{
  "num_hidden_layers": 8,
  "hidden_size": 192,
  "n_experts": 80,
  "experts_per_token": 8,
  "d_expert": 64,
  "d_shared_expert": 0,
  "hidden_act": "swiglu",
  "moe_layers": [0, 2, 4, 6],
  "router_score": "sigmoid",
  "normalize_top_k": true,
  "routed_scale": 2.83,
  "balance_loss": 0.000164,
  "balance_bias": true,
  "init_std_router": 0.0374,
  "lr_router": 0.000705,
  "vocab_size": 2048,
  "norm": "layernorm",
  "norm_eps": 1e-05,
  "tie_word_embeddings": false,
  "optimizer": "muon_hyperball",
  "learning_rate": 0.0073,
  "beta1": 0.95,
  "max_grad_norm": 2.0,
  "batch_tokens": [32768, 65536, 98304],
  "max_seq_len": 512,
  "train_tokens": 713100000,
  "max_steps": 11354,
  "dataset": "wikipedia_en"
}
Below are experts of layer 2 (counted from 0) of a mixture-of-experts language model. Rows are named router (the router's row for the expert), gate (a neuron's input weights, with its number), up (a neuron's input weights, with its number) and show model dimensions 0-191. Each number is 128 + 32 x the weight over its row's rms, rounded and kept within 0 to 255. Numbers have three digits each.
After each expert's rows: "mostly gets" lists some tokens that are sent to it at least half of the time. This comes from a sample of Wikipedia text that the model never trained on.

# expert 20
router:095119103167156106154127129160107102132128110129126115103168057126102111116155148120155085162150088071159091134123175135089175125194166118142074123139091094127142142087146134138115230146100105098129117069094124129155086101098012124130153109111159122098134091157171066150069115143032154139149156107144129127182191153161145127094091194118088093111127115129162146083077100121148187158161092144157098122137170143128146109076091115125147075132127095151160134074152169185121118166153091205149115136151158085142153140134105140110136176127102123128089110177169137170133122113133094147
gate2:143172164126137145173075152157125132102120178147075124168163145163089093109136098106112153156059123089149052166126187093126137135160102115122149146186129152092091126147136123138135139133156138149082164073101135118143105153077081128160132165113125065121113128120120205118125100063085148138108129113173054071109115153105157118119135181133188076113109160099133127194136198121120112224141124149055136140133119160158111090116101124102095056125145190092106099132114162130140112173122092148135124104137164144131171149152106200116118155093190229125113111110142129140118145171124143129
up2:102161072134163156173092144166128064121137115115087091147131100153152155150122116116160152088078139091091100135136129126092095117135153133124164147146132174124091145053122114178123082086090076133097113132082164123120121154132162158082132089101122110121156159113131133129150130159112144142169145183148147128085127181128116159118076158092133070141095105072110156151162209124129122218096105153057045166086217112103116135080136127144146065101078143091123135115107056184116144093158073137140148120079105157140108171124104144080116153108093152112124072159178165100086143117112160098
gate3:158177081114136177086218122137089061135134115166140092113152097141115182074097095189137147127110116126157221098112063117156139080172127155123161156115098133121130137110066101168096137121145054146125126168116141078128182098169142178098149112112112104080148147170191148170126117147085130120127166148134043102112112166177149108140083160129160113106125166143148063127146120097136152136127169134114095060235113081116162089139134122145087102113072119109099117125120104106092106132117121137131144123139065112147128109092064117152120073134165111133108099123104155173161161147132120090
up3:131164100103095158068087139137114095242095137148127174128096137118162129148124112149114124120105132066128105211156203117149080159169145112158175164151152140135143148170154153063157099130171123144100113128170159098128087100061124126139136168119137138118169074111174111142113130143095123129094123105122136166102143127086077181105145113080148109126143148164086097151125112097096141119085090125129141147054109126124101116153091124142139100143142139111194079085141255099073144168136081167119108127076158118119077169110102089127088134125119103173149148171133105101111198118139107115
gate4:127105180118167120127092150109122124108120101154121092116150114093151133145113124117114126116088129126108050166118210171154079130133120142133092127109102112092125108172138123124105173156117057138075096157127116113150085139144101151163167163173139147142147169148152151106117110071195086165066111090171138099116143145127118137096127120048158124123169200150111126059154130159130059061092155103182031152118195140134135095113106132124161105198094110126172175187172170121072064135151186146154104132091100125120160146167129111128155132147106143077167117098182145145111133124179153155
up4:117190144142092159188129149073101122130159152146130166172083168141132044163113194140121137108112118132146141054119091107115128138094078150054128128114129137129180151036146105124111143188129116160114141143121126165155110108133146114135143129151113166106176107079091071121101171158105158151094109146183145131140111150101153119127120096072139152115070130219148173168154117075131057142110095094147169082152169133088048145186166147149124082138107102115153113133115138135120159110109066119117069155114074081128128129088062145105144146125137090156185133124140163142206129136115117150
mostly gets: "ated", " Total", "ified", " ·", "ting", "ing"

# expert 17
router:109168103149139094183127123114178119129179089125109111145189103137108133152183175131158161190190110107106082131112149125118108170145166180124048126105174173105117152132181115173083114159132096174139146114091151121113103165109126103103147124132131118122119071109190126157096094127086109114035060144147092103158145126156108126035070100169130115165145133147133135078098063133059125139129083150164119135168155163152180155125055098112188144109097126119158156107087173193148132133132166138101127123135143109137205120099134104067150129143153129093121179149126115109104128092096087108
gate2:114152130145128097093112115178170104150111121136104139076174103176132142139112139099138147119126166171132121106138128122167143157136120093110141095109172150137113177109154181125088063122138203125105165073191164133158097131165103094181098030161062090102181052092085114151106058131069057113122072178164092112119138123097072117172150087175112110127143136110138102086136100166122124176112091110115133162127181162142083126152128206112139106148126126083132101159072119095149041180134158130123079092124146103167117145116165121149134097144156101103108151158135146154108155153112106161
up2:106151105146145072161126149176152138126142086160113215099129139140159098197189148154107086172131071104100098072073094139153145122144121091157185114156108120082139172147137135132041165152107112167149142113210162074139114183143150106095112184170124150115144112142050105167121092128163130131147122106106108094176184135154132180150123092136112189115116108101182130123126116215095094107168101154160119138139117136097077103090131143112140116178147086126080134128106147144131148109132111087112167180082140094136192114187135151136162105126143106103139179148101121078067134112109106076
gate3:153095184108092165114128143070078134172135117072093140134132100140175131101179129067131182177094061152141132141141087086066088106107074130176189138123139126106122133161114139166146183054116118205120104107098123130141131152088136113182137156162145112079119100109173093123188124115158037146085164112093113148158153138151106152125139153045131131114132113179076077157056131093098155147158124112098089112093154145164070151148144115135147097126123086122133128124110175107111090168103105206127112129166104129081130133094120100082123170149195138098139138136123136160096142187107147143
up3:135177134122107127100103101053165091145104076102096053152143125080129106097178130086179159146103116105165171163153193116139159076200131149130156125158141031115198113127108085107114050111133174113120111109112136115141102074139113086134107097099092164129098082147074124093209198119116110161046059089095137109134138124120092101152128147147127121137151115135124125073144143092169141124144144101124146105181135190143100127114095069176081123126108184158129162082163116125140120101180121116113168147114106132107136133124110108154084167163137164205165101116113109133126108134120125121
gate4:134119143128113143138132165099171161135160137131123063088093083095134104109137059102129143167179122065099108148143112176158113113175127158153199077140121094134100169053121132134198172131151116159152176134161129161142184090123110084144097067153156148107165101150186118096072098179127182142098162178141128155123145168128148198155121136051122075130134177107135136118125111135117112106138100130181211100131088149162086125089092066141148153098121085159104188146157097118141104059123089122126141194107088152120142091138071101114156134124087102092076111102123146144091110091110119135
up4:119142174139173153116146079158125135169119114139105156159146136170163108155135175125129100129080151187132119103138155117101164138091118156140041141108122144151225091180124096169108123092082128159149084116187135061091052143113145175055172157115079075104142088107083167165064174154122121100161134114135135100131106129119114141106161153084148189163167095154121144137139120139131118112106170115080135093102133124085072103122149145162096105110111209094113096104071194120109131156114155091139086113139144134086086151120094099112085191178153126143151145106145083104179166154118101086
mostly gets: "lin", " York", "shire", "68", "ville", " California"

# expert 18
router:074137116175153117145088121153091135116144145158124134156143083097126095139149222065124121106128049055113078137100134099149138147170128176173099089114044111123160138112130118158158156166183073158145144106116132171163103124136071115113160075086086133100113048131116091122108142142068126114169178068196121142156165170120119095057114227128119139119127136133184155111096098167110209108076117160128122145124166155146130146109085076118205144139146121148172138140132136162131089103138152160108123145170139099157129093117126184117140132111130162104137139156132142165091113096140110116
gate27:149183188142091161112130155092128169154151148157135134141180095120076148121061124082090097120151117123141139064143138098098109154146076132146112092143139084144159182139151135108115112128159106197122155154129130129120136168124101149142109109100166113101170110118163183150183126172089107163158135156099141156145136090182136160131142184118141109117129093084144099128115113190124163105156157172122113103105146134147123075163112186123131161133164208119082166080122165075202230085097122179132065199145142118131084129124130124124135141129143146113204146184098080132173129181160103191
up27:057084124101133093151162139112088092122113127114130086128124176119119061133125128096137139139121140184113075159157143122188131075165159160110136152073079168106124133123103093123100140135120104095094167124119142091181114065096137127125106172178138168084115165132096083117047091128146112073137126142129170142110117226061162086082111139159134145139143169126070103148186127154111098129064126113135110144078155092094112138133145141113095124101108050092115134117113121217095038145140073153120197118131121163061140131121130147143118171136109116144101093145139168077100078098152127113
gate28:114115101164121111152143126119131107146119157103132119158120182160137142109125172109152121099138098160109063074166116115119143106164110097172129124173130158101102149144122083100144138142102173134193122144116121176123141147079134121121193080110113098109055083107125101124160144114137114149145078115152136138074106110117125140086134113066115219138120107144153115102127068116152166129161154073089199137132180099085070136100151108101121135127152118130131158157183122143078152228043102123159213165191106138174171096126158150154086128191172096101149175111109141110138200188145109162
up28:113168101179171105107129129128166113135136155127098104156144117130164158130134155084173100122077109147126117127143132124123161135146153081169119147192140108107083149150162130091134103119110138099161148114091130114144131102069131129149144105060119138112109093104138094059114173208111087145158117179170099155097083136114117194069123122104089088142139110145097111172103100078151151160202124134109137088076134095072104118154148160101122113125168207185099066108116065125163121210020105141135130146154165152159129173089051132101101068154142094119138125150178140113156118190110115125
gate29:143138147141126136105176113088153113104138123121100164162096099151158083111113127156117182106196099123110130206093117110118148141162141117094160029109189132098032144065113150148158187105126061112050130078164108107143118103080138104125127119131118117133151101163150154144107090177139129121122090137147107101112165192109125134114084169103170118152087182140096151112172075163146110123127061127156157141156127197094136120119027128159142081121108092160152125143140147131192126106172170148096124104106133087091160085135093097125141120104147145150128204158169121136058140134132154148
up29:136138090167161092127121125144130115122150138141140139124100142117153140114167075159108145086192135133130182135107063158085147116123123136066132092122148114094125148050118101182124094112127062124178209079142114155136096118113206086137128092125141103067137135151162121134119059143188101150128202116163119133138138144140140114049071148141194129175136149163118110084140130152108135101083138164143088113159076153098162153120069182101097168138148110173097109155160107126126116074155161127141116138147124067116138127137157149109133124082100174173183194134131132115104223107163138202
mostly gets: " |", ";", "|", ":", " =", "="

# expert 1
router:137111102187143090184112125104114138140187045119139157121199092151085129122182161148144139142121083089119140091155177120140117140160155178129076120164098146099160152165120178114167143098178111175150129098110115124126128124120095099177216104138203168088130094120120104166074060110086131165120128134163123131087187128142135102065076130122123080124137106161171101149118083126164177127148138139124127158120173088213155131110134096107146117145130152147156161085142138172137142130105130166054131179130107106143150166126166129138135121166100197072159155169111185133172072116157085095
gate1:213119114125173062129089179122164128138115156158145155110188094135110140095136048143171163137098141088138090069063133108121093134196133157136168116135146138029125108152122128132135115183148131114113145116154102081107104095094133088196143129096078130115163151125128169144159127089086085075121158145146128150138117136121100163135118113104160134197119102152095144105116121157120091147096180043145146152152159098113107177171152097120159063118115145065180105139145137187096103125163117105091115176120132134122086127157154154083109163116065174092114152194116140153176147130070150154
up1:176169173100208091136111158177148119142117171146105146122119135143126156151146103099115182137094125123166099098127133151143092157172116134109173120092112161125061154143122114097115140170152178139179085110157044124180186100087089099125066101146121155135189110100139131129089209120118130114166156078094124138078124154141142126093121076125141118135077118106091092125104164197076135159118156144136076109139103136134130133157115120121171068161140192023216119123155120114101162113156148118077101156144157098092090140158127118080129115122185131104168114118131126176184168178142137122
gate2:074099105158108117198152118105119093124100093088159106123143121135164093144085141108140136187094130165076146087115135141120144160100126109109125117081130109152111198162126171110150156131147164130124147121153131146111116138064151064132139056099181142081043122160185113182086115085073072119138104196192122112123126084083116127092108128147132179123134146126109092113180084068182134150122122155054183137091126135167083150145118167144130099142122151106146133080113161129166174171078083081184130135091118135108091195055178128133159124084180124136149129146114151134149115144142172137
up2:144105085118150123185120122124154119153079121076152061127134198128092087175173081123123111160113146098139107103136144155089157141123149143134144155216147127065101147137090106133112109132151151132126152165141104137111174170122155169150110197094090065069155161121186123128086129173112142107123135104077138127133063203116176191163085139102154133215074147151086123131082131150066120082157169116165162117099097147080152146105190142132173129047117112098119134096154106176157133061103122152173151108135180097111174147138085126115174121168114112147084138144105114142111115125150127120
gate3:168186169145097129171109104174085153149172112139123138120145126124146054139091145084132116122152074110146145121123122132222146180144097121159194065128108092118117183146139167143104157171149130134098127141109072115147170129154171104154174045132092144140116122107146172129062097145072125155127147120165150094182141078128166137072149095170146101104133161131140112139136129095132158192196053172106126141152114153134097097124065131143134128126137144129108141089075208066168167181150089147166174138073149138100118142104085168124145133120114128135143143081074089108113117176141079103
up3:138150113104152145160136092118158172126105088150159170060118105130128101116159110146147113162173085198119133135139102103033144152097114116153136124194111139132102143189134100133115107118107137116102155103100142151108171126122100076167081151131145144059153111072143143134144131103168132136091116097174071129136090141143122131087178180129103105160097123197130156150069083165078098067138141164159085127121106111044142123071095135112122130097117141184111106185119212168179153151155100153155161116142147134131158103166156099207147082130117149096142146127195066102100140136062102093
mostly gets: " team", "ship", " film", " member", " season", " game"

# expert 52
router:069161069178117115190099125112113123114177104154103136131134073131070124137171110133185147154115104090127064143138152097121141138164167146140085094144098091066123132108151142137147124150137136092139100100095122133098088150077132140159169126111221202059092094126136126129060088131044125121139057147102143123142185123123109092099078130180126173134143139131166102134073063096073205160134086154153110103128153165183108108167125104087142131127120113142157182109144173185135124124107135193069154145124142097130178128116140146095134063109102121107133167131118191130151119150125114124
gate2:112136155090135125124107162106095144174136131124115112201089179133153112164108121069128136119114106166133128171116117097110066078121138108102096055147137089082135148116071138170196099093134156131163119157110155125100156087118105148093110146134104113078164209141148128154075123094174116162181173181159150145149176158121140117134156152138208144157147112114110142117090144106122178153069074189208175138120111095146110080101089129160167143139190172139171150091083162147089130123083124198093075160141137116149109126093173154120134103156136140152079154100141082146211120116149117106
up2:080114118163136120132158128073115138131109103132074116160130115136114083159145095097149098141123122119136127087153090119176110101151148161125119100131147049112114135119092073155142071136098126126123168088133155105191137113146114086144185156125141110096091182097067120123157120139152173121144157209076144151147098098155160129103091133071131153143150096159099192104162145060145208162093081109131162167116177126153058136110083178124135140150175138155155131071144119099149114123059126182134072154104151162190139083072134114112119090157089126168031146099119102188149176132131141145
gate3:100194201154102151103167152096183173226171059089153179124120144119121176153138127149108106092157151145156136142156101110102139147113128143111167091108115121103075155134118126170099126166142123153123119086109079207119110107127172107159092136149060129063117151128129086069205146073135130157173173137114130125140186121168039119125108158144166136117140156154141125114146126119139160099114139060175151091150161110144088148192160137202102107141144128126123100160114145143086167081136118104090106080175157079117156082134105134166136087116068129154088164136128121126119122112091100084
up3:134180140124161136126188133158127170186152112151142106126107108170123139144166131096149070126096167137114094178127130110169177169097177125122180122145135122113071166129145145161102192168095144112155139128104133173103087110136096065147153141189133140069077126123151099084170141113120167213215106144136128108082182124164107144120110139130138126114171165187192128166105156145194160121064141118163114136171159137148094114168140090159081141185070157148132158122161158142127129153119147119063112174132129069132155055149107148145164144120130186065097134166102116133123180121127120067
gate4:126145141146147141121098141097143069118110108177176154060147153107079105107148109069113115154079150131136093168112166147148111104103105150169114100148135184138141156124145158155144179167070148155145127125142146086147117138088167119178118191104110137104090107150128115148159127135065145108189042142122122172098166128130065135154100192167141124142167178069082148110108124130144116110098190156122160105159086096096139099083098161103121102121122130196141032104117107109077194087092131111123136118167096138122072144126119123151092216117078082126153184087087097176104104167139117110
up4:149128091107115122196117124135122151128065140192139175095146118158136118151193111187113125097103092170199163090092086077046145170165123097107147137127185135136107096120090154144125098114135155174151100091093158169064084153128170099155077126124088161142148176106111079158161067018104115094117102134132067096126129117123100078099148125097113145092168092142163118180156135156134088181129165132166160113112160128122127122151132115147123099137122117161112136098171144154122116120150122181151102115164119106124169114075139150117145047121090119096102138176105188144074113146083101069
mostly gets: "ative", "ical", " American", "tic", "ial", " Cup"

# expert 41
router:099106137205145073165128130189124119145159088161090112138180093083149107144150130094159112093120083104138107148159175110146138184199133150156095086165091091145132164076132116151160205138156045129122137122097144146139108128186035157117157084132197126095130078126122122140119123141028123144164163094155123153177179147089116114084117150118103156145163127085178146117078086100115161111109077143069158144120140133127159119123051114111131115158168082161182121135149148147102132139180148115093114126146106110129109109111128110099143115114172126053130159164173093162125130089176111111
gate4:124113126136122108122165134111136025169163138097147145124161139172167168158141130102081178115114117151052118138137124097155086104185139085188174157107140082099074131149154129111114121155199094108075136136097060112148093094120116113137114067124108118120183104115143121140114106095138116117130147125187081162120180145113081075135143161110123089143167181141171153141155126157100157118136141136133224075162196190096106127145144176080136131115130128161084102106125097142156137145120095185128110165068064086163161139166100149091172104133153145043134143194085129130136126124152130110
up4:095143113127108106056123173079161091141146142138125180121137141163110136105129115173079146111140125102121094107153129113143180124181095112096072130133145125158135146076126150117141132154114145193143121160136120087180186133142124107155166131169111076159121015157144124161117077170112160059130113139163120171141121132088120139096119138092094153120140136117161106103135110081145103120125120150067128205235097153107112114172088153070136095146113074143172158142174142128153095110053162145065147082151169132140176177133098146189124170123169168124163074137083058124117128146119120141
gate5:142145153160124122119172159153171125214175053187097140121133150096138124176114161134115112085153149086114183093114178088069149163142107119113113111142082084103119124098104107118161154113116133107143172159128160133099121107152116147149121089177144157134136150114122087095142135088128139198178167143150109141165146086113117119099158112123159083191120172122124091170126117169137164083149097154093158192127099106142071076129157058075085144086178104114115134133118120122148129144195172152150140140117088106098127084096117129182086059102084136185148118165142106028066116105187113137
up5:118137144121137148129156215118126091116126155131104148150119130070142100156118075147156153169134091177162086103134099120098141103088116114110131135138085135114092081098150070082108122108176155176113153088126112087137130094105130152111068145057130095067180113118118157110168166160159084174145163142152109187176130184101145172103165176157177168163179110128075079084158083148132151131178159151128120115113147110169106128169094139029086097139118165120173112145139051152133102153152165161146151076136169126054125145136158167106059163137139136155134121160077107106091097135128158158
gate6:199139176124158000109109123096178116072154123089170132129144126101158135129154191104109084143127088120114124142118093114132140108142153113119108148109166129123175113147117120156097075122142111080084150118138129147166153142136175128154134087103121122179088151133157115154119147146084088111144162098123150153129197102094150075137137062099112149193138130193177143174143103125098169098140119126105125124111151187130143136123161173117094140185044096125085143127128128145130117134090078107045048107103126096181124125116087111163196183112201132125083146153111149151124125140107145054
up6:155075116143106141126164129105106166108140085162035130171095142138087109182108155117129134140091169103202147144146175130126093128035138112128147082125147136124130105166132074142124058133092100116020105118151159130055177097144077091136158089126142131171192191132142100079108157160097141101161105070178139112091183140090120155174138140205090109148108112102114139155121118151129154120133104113178119149174123070152119099124131147138129176144100107145133108124133123088109153138189124140131091113140206177125129138113137107121100106128092123146105114210139113197122107113136124184
mostly gets: " |", "---|---|---|---|", "|---|---|", " Total", " over", "•"

# expert 4
router:143126156212103041103131128116088083110157083170151150141171090145103108160144163124168115115117088095088100125140149138145095165134134190186119140100110141132089168170090086083137164049140099141143162174099117156121102157100121185155182130085130105120179091124143138212144078144088192121132122097206112111152164155121108134097126130056125130153173167125173103158100023125115167134123116127126142109164178144158173082102154102101144159107161170145135154095129115141126115131144166138081123135143134107152132125118138148094110105144102125078184159136124154136158081111134160221
gate8:111155143124102202189181114194163130155146131141078161147153132140116128070132131143093139106066151096126067189080109076129078184104133112135055084147107104110100157041114159134085168134169126107077150146072123157136107143189155140125101129104132129111086097107092111131108069153151144140139107125143158118165182115131148136144114217075082140162085154102091130122118072130104144065113138110118130132097175106113115130183121084131155109149181100149122066122148129091163103166137139103104120113109102160120163111126154152152096157095133101111128077182158099088183187125117057101
up8:112130093151103147129141093091148110103167091135114120086097197178129156082132161069149182167143155112094170189149106165173085172119115146159115190080159128172064116140097155090151136131164103109090116134105124128118057078129114146123125137160147133127142117155106162175118085155181127133156167124174069112125158166064126156129145178111070146114126127110185082122173090168127145149153103154037133113164147102203112129179117149141114080110152094101054108092112113112145056099112101158065141106140185119116145143103146157133125145115199122119147099113110134134087117161158052130
gate9:105041070144135080092097122118139112112128101211105106109212158192097074159193122121135121078173108167141109158145159095128088192167140129155085088211128153187125171163106089123144103114094122168117163169124137128127159114112086114083168151143097129173134135147098134169112105183124190083125105083124078151152123162138103092172141161141113107114184140118160145101130093078104124105127084122127153072132132233083091109133106101153098133126119155091159128120079103115126112127193068156150140163147143074136135125134113127172166162184092119108116122146102111107142112110124104117
up9:120070097145132071128118156106113088145113132137101118077199133170129084161155114144157112066104089095098130140179126102132130171106073137153088130168092166160115098123123080124119091098094135178096129144189187069109130113076077098111113114151148150118124113170159084175125112156096122131108123081194139066172163180126154115160162126138079145149148107136160173103130141094040126105226181116131117094133101163088112138134102107124118122126100176140157111085097116073175142098136071072134147117171099087148060125179120158164132108089108081106132149111082138139135115140195118166
gate10:117149145154212190113141120163148149152145121174125090166120125128080143080125150071152109131126134067134139058111094121122116117104179159105123119095142175125164222139156133096172133128106141128122094102094128134111119160118080144123131132186199095166094138109190087151153177083140149111115060084116122117192136132179166135114112151112168110146135117110091096121118089152117143116085118107148068118085171148127127163146080164184123124108064056106189099173083196079143132094089092122131128160104101115110119103117043179122118115098128167135093086095105113146182155109164159131
up10:206096137112239114121055173215143124102145118154084183092143100136115065090160122152144102163135163103139118145137113085132136122091084078158121157125125130157156128094133107102119092109094112130152128094156196145137084096131115116135096143148165116075162108168122144107110153140079146138130113103036067142152185185075134125164100068205159080141103153103133102140151116102140090158124170127114124111092137112108055100154094151146164117139122122125145129115158140118126098169120157079177172114101153102144147159118086173153166149159180130147108117056109183106111159160146111161
mostly gets: "The", "In", "On", " Russia", " The", " U"

# expert 6
router:121159113148070116192118088167109110144165080101160091131144132106064078169184167105156120136207101114129066078153118136081085146117081219087092140122145148122119133094106101125118110094165112139156125108078082097133091142069130099133134137078158115111109064121152100155132076089066125108099124116152110115129199194139118100089085136114136132162134131105135144111154071127118132111113111180130155139145141115174143123153117096117168139130129044105178097093077117172124123089151134167079147107188190068118157116112129117064156112130140142117147212189134152127106084115151126139
gate2:117170084089097136134182157134136134069144077097133081101200139158119147143075157149129108122127158145154150069118118113120104159052107171146088104145196107144167127072145122052166140141146116161100132156140095093132187131131107184120150159149140142151127134165129120137146166082135114118167098121104158081087160156099075117121084055117126127106149119092107156158125140137108071081148138171142102111114165101178201130171104133136138196069111142142193133154081091157104121115166113166096112124157109152147113101112119117183073156131110137046123137086089138183082170057134178120
up2:086169191121171104108133169132150164126107104087099102179079124087131185195097145177109123129084150128137159139134076133131173111148075069150137118142142089172142091138109133116143112163115126158120155118154122126129099171135074147159085148110109093130091176172090109082139201133077180192176111182083109139076140188153107151162102146157163158122114144111126190131133138172112149147082125095115141112148102116178164117135211129095113080086084206065103061165132167134103125090144176146111087074084104129165142131112169081122121100150143147146106128123133130157124141117068083133
gate3:092151067076094146105063118121107085131156144075126203153128130127138169130214153153140095143151072124091155132121147122141158129105102135132130132077131150191077086114130143188129128095126127198129113155116133096134137171093138110103166121126171108108171169079086065150102107092155121083187174203146133098167133088151140131161143105191069132137125182077119074146090123154134178120109165134173084089081169106108095169092155165140145138161166117185147098107129136155164127147117178122120131157146143109084146147104143063138158114104131195149189094096167124125131123114114189093
up3:062152150064130178170132129124078135146113155102146088097118158123123203151189177157158145036102129135091071150135156122124148124095094162090125103177134131121150143087094091112150107118132220128128087106105198131134121153136151114156171074165139160195113086146131093141108056115110148121100089114072194138113167067095165135129128135161159093128105120138063138152096135075133127118069126146198164098142124161127143088110091131112136115150135163104126120123127124131178130137100153140088116118092184159153207157184096122131158088100153125173088188161138095141145135086125096150
gate4:143106182098170140136158166115132112148097146121098123130130155123092186114139104154103117125105160169055083169168100135147106083132162092111121110130103094124148116113131210115140118178141165086131122103147156102125167123165078128138153180138137156127129175117103109088128218150083159143103093165068098126089091112117163127154113097135184132142140144174138146099134193115202198173202143136138057091125086138114165157090157165162137110116152185136099158074234145183157120124142114140152134145099108143122130128118107098180133113098052162157140113072132158130205140143111128155
up4:121098143166212084101105120120127100127135140129102108094129141146159158164097099121168208113141157114079164162137186131106163050112158154157105084115072102111135173154078123115128111193122107172147147160146145122118100144128088109131140099129169080176161132175125127127107109177160140145176091109135137077132128086106134116156113172067123124102156132160149116126200133106115155134127169178065099136127121067124079030113089114156098110128118173139111146152187117147164165159131144122153144239070117125084155120136177100164175129168121108177096077148112131114155065134099133113
mostly gets: " John", " David", " Robert", " William", " James", " Tom"

# expert 39
router:160135111255072114129129139108094108102186080154157151125162112112095127151139148147179102155166106098127093101144162121116106141121101185142088139097094108130110167153113114099159124118115115126138130158112101141113113139119145157139154114088155082115135113152162113209105095085095143148125118106202154091138166130139126152098091130111118134119179157103163128154113018163094148110118106109136118093110201119208136101133145118125149137089139101145170137097095120144126086123150186130044171153156153120147173108139117126100074082114122160112180158091108154130127102121111159217
gate8:141154145195111069105034112125103103154108068147181110131153133134130136160110144148127151132150075126114068152125117112117163134156154113136113147112140130134177131123102122088112162117137126120088163177099135144102136127133097168142144157126145111119170116121166163130112131064150116068104119130159162100115131097148084076107116128004113112108143085086113093140126123089136122155127150142129192150185142109118164104162150129148108139093108205125100158141198102115142170113187138160116109069134098128116145112090042125109179149123056157128126139217122136101096107110154170248
up8:163105108106069117140120095139126149141149156124105062098099134050155172174136145103120076148102103155110184107140149073151147108108127104080130140150138107129133103186191078124106143084136113097247150020122109183074162155106085124126124096133111093121164105156058103107151124162142034187122165161120120112110124098183143170129113145128136099109138147170123131155170138141139105096136161130177130144059122142113134149157148097149137124120141083118216118148142155126124145151084111149124129179167149119135133177168179155126139159103132091151173157131153209128122095165145138128
gate9:138120169140090140115157057157103142099165109117168147071082166156128112222111093127076147140099114122130124180118143110118120151095142101133141078106136128140149162156119129110118136106142100125059128138105054117114128092169209126144113136098129115106133082146114085135075114141170080178128075145165166132102119098166093139146158123026115122141151184123141115141125138133162133148114103190142196115152056166110147093125143123134142159162152127121066185177206125074123087168136127119111104146115168093157159168142072155138172161118133133107168104124138089089135044121146090200
up9:128105173074118070131123161149117123135114176115136092147143094131151118170107193148118163127156065095087162164137140110108165135126075128092116128160144151133115133153108102089141107172056055114169111193157067134106104187125094105131156141125067151149181109139099108090129077151149124072159137103115062169142143115061197122108133095142152143139201113138081129114159133129163107143169153123120116154057195101102134113113110136138157113156160117103045144092102092083116134086142113100131129083208187147140041127155149136095125081150144130174153121153142159155109099148130128070
gate10:136144083164183044107146097156124137142097128142186106070110133109130131129142158161131124125134164100077087129145136131136121053146119174108096119102167180182050163089136103103090131130152166113126132137115188100116122112151078089117155146149116101133178106092055151120107137187102105092133075114173163096175139080127071171178140129153136130167131139105189132164129089130143126180131043057141162139143138141097070188087158186125163072117089148131128161113102135093101056187154152137091141107137154124137124141133129134158092124116175121142174142093154106149136183101100080097
up10:085143134108074091132150137123158091147127183132159135084116169137092174054111104199136137130136091152143156109140082131123109075130161128186116134163095176134134153152118138140102062089130144101153214149079164101163107148099143113135134097128105142149109073126065186120182142125121118074113063134096161169126141199115113141127144151055137156205135125177151127187109137088103136151166127116161128092106101150160182171083154138154166124104106162109047139116142134138225151079153153095113172173095154162120124162085153111113118114116049145118135157107128121128129117128088153166
mostly gets: " New", " Vi", " V", " Al", " Ha", " J"

# expert 0
router:160123110255080105093147135105091089094191098158157152128168069092081106137132144135163123143141097101127099110138153149101110131145101194138103156080110138138107186145112104082178112079121107130143151157093106143126090134130137145122163104082132079116120113150173118203119099090113165158135118083212117097157147131134134146097088140103104141118170154113154120168117029167087148099131113127127136118139190136187153120131151107112148146103119100138164139116091121164148116123117176140044168136146156112133160094130124130095129086119140150100135187143132163125117103115123173200
gate8:099118076123122065110114255149137087124110106106113098042168114128111142142123119130164166188138111129130061118131139109106110076117159166118097168152075125140132157145164088111138107105128140152122179126076130131118099109152076179136117158092153090099155113152158103136116119123111162090125090123151105119127124151158075117135118092153137120116176177107143110172117071134107097123113167131103090105154125097132119080154128141169126126086147123077094078132107099146141168132137100179072098080174166135081147112119147102088140110065105179098149170101096152122132093181137125176
up8:113063117098144100100140255102112141127121125159119134113176149075141098157127154160132147131176177166129091123196152078091125093106117162085137123119107101128203192141154128110130129102153134138134164155122140127150115131149112161137107158118156072117169123164104138139128122160139127101143086104134111124126095169131114103171134111145140116141186102093107125144154076157105103121117141139095115121084155080124109058158110148156156093101118124090111130099133104159164145143124130153073112099178166096082148078136126102103095083057162158112149126118091119110142088163139123159
gate9:170145100157100241108165088189150120169175098153173185109094134104120129087148108127106166154129146138108170102084150186170121101132173122098146166152134145128125132159164086084144068208162166110149144105120094156089176121115113165111145072149139151064151131145091166089164134042124132102096147134142098126095158145167193145136145127101138171233103193092136127095142123107125080164122153149124126096204122126155087159128129116158152181094125066102137105140076153121122135172158148131111093128131110127094117093123126115094112117137125067161172128129075129147094148118136079120
up9:145167207094215035135186161118113118150113114187103169098137139175097127155138132139100087147100130158121110117091139154154154099177050119164074096124109129169104239123075113082124088103068120181100144091132098093164129142171144153099217091155120134122145124122141168149193108176142141134107109134156131164132183137126140127105113134134156165130152122132121104153135118099146163116113150161141099140104139091126179153133131093125155083152125187117130162146108136088073109113111137077155162098137067062118158154149147111171125164181133113125108189106153131120098165163146094081
gate10:119121075153115087158082117120149166124141169098229117095113188163176159191166159135129117101157137102125043172124146131111151157156141121160191102139139130116108084126161086147092106171134117127164077180140096096078102103169179098130121143141147114120117103130157151106096106026139165149131175107167157153126066135103147144138125177120146168115136164147110162122144098119117122072064118143093172111063114157071097124145106104140076137097176145173109169107112088176083139095117153126134123124146136106128190114105086132141149147150124116165132248168113111122140168122149119088
up10:141098204080104141150126104167173084111128110151049141154125105107092090075133137114082159145116115186206136081116119122158118151075143121133089158160117120098200151102126122100151183164146134097117113117173151167154140127088135155095142127084089131162078136105114141126180093223078160105135078166111169105091184123138110129144159109115123106149111129087105133121144140183131166174137158169169143125157105104164133142100165113135181056121070020104153109140111187128205107129120119101097155151108101082155107150151120144139095112124188104115108094141114122164138083182121102136
mostly gets: " Al", " Ra", " Ma", " M", " Ba", " Mar"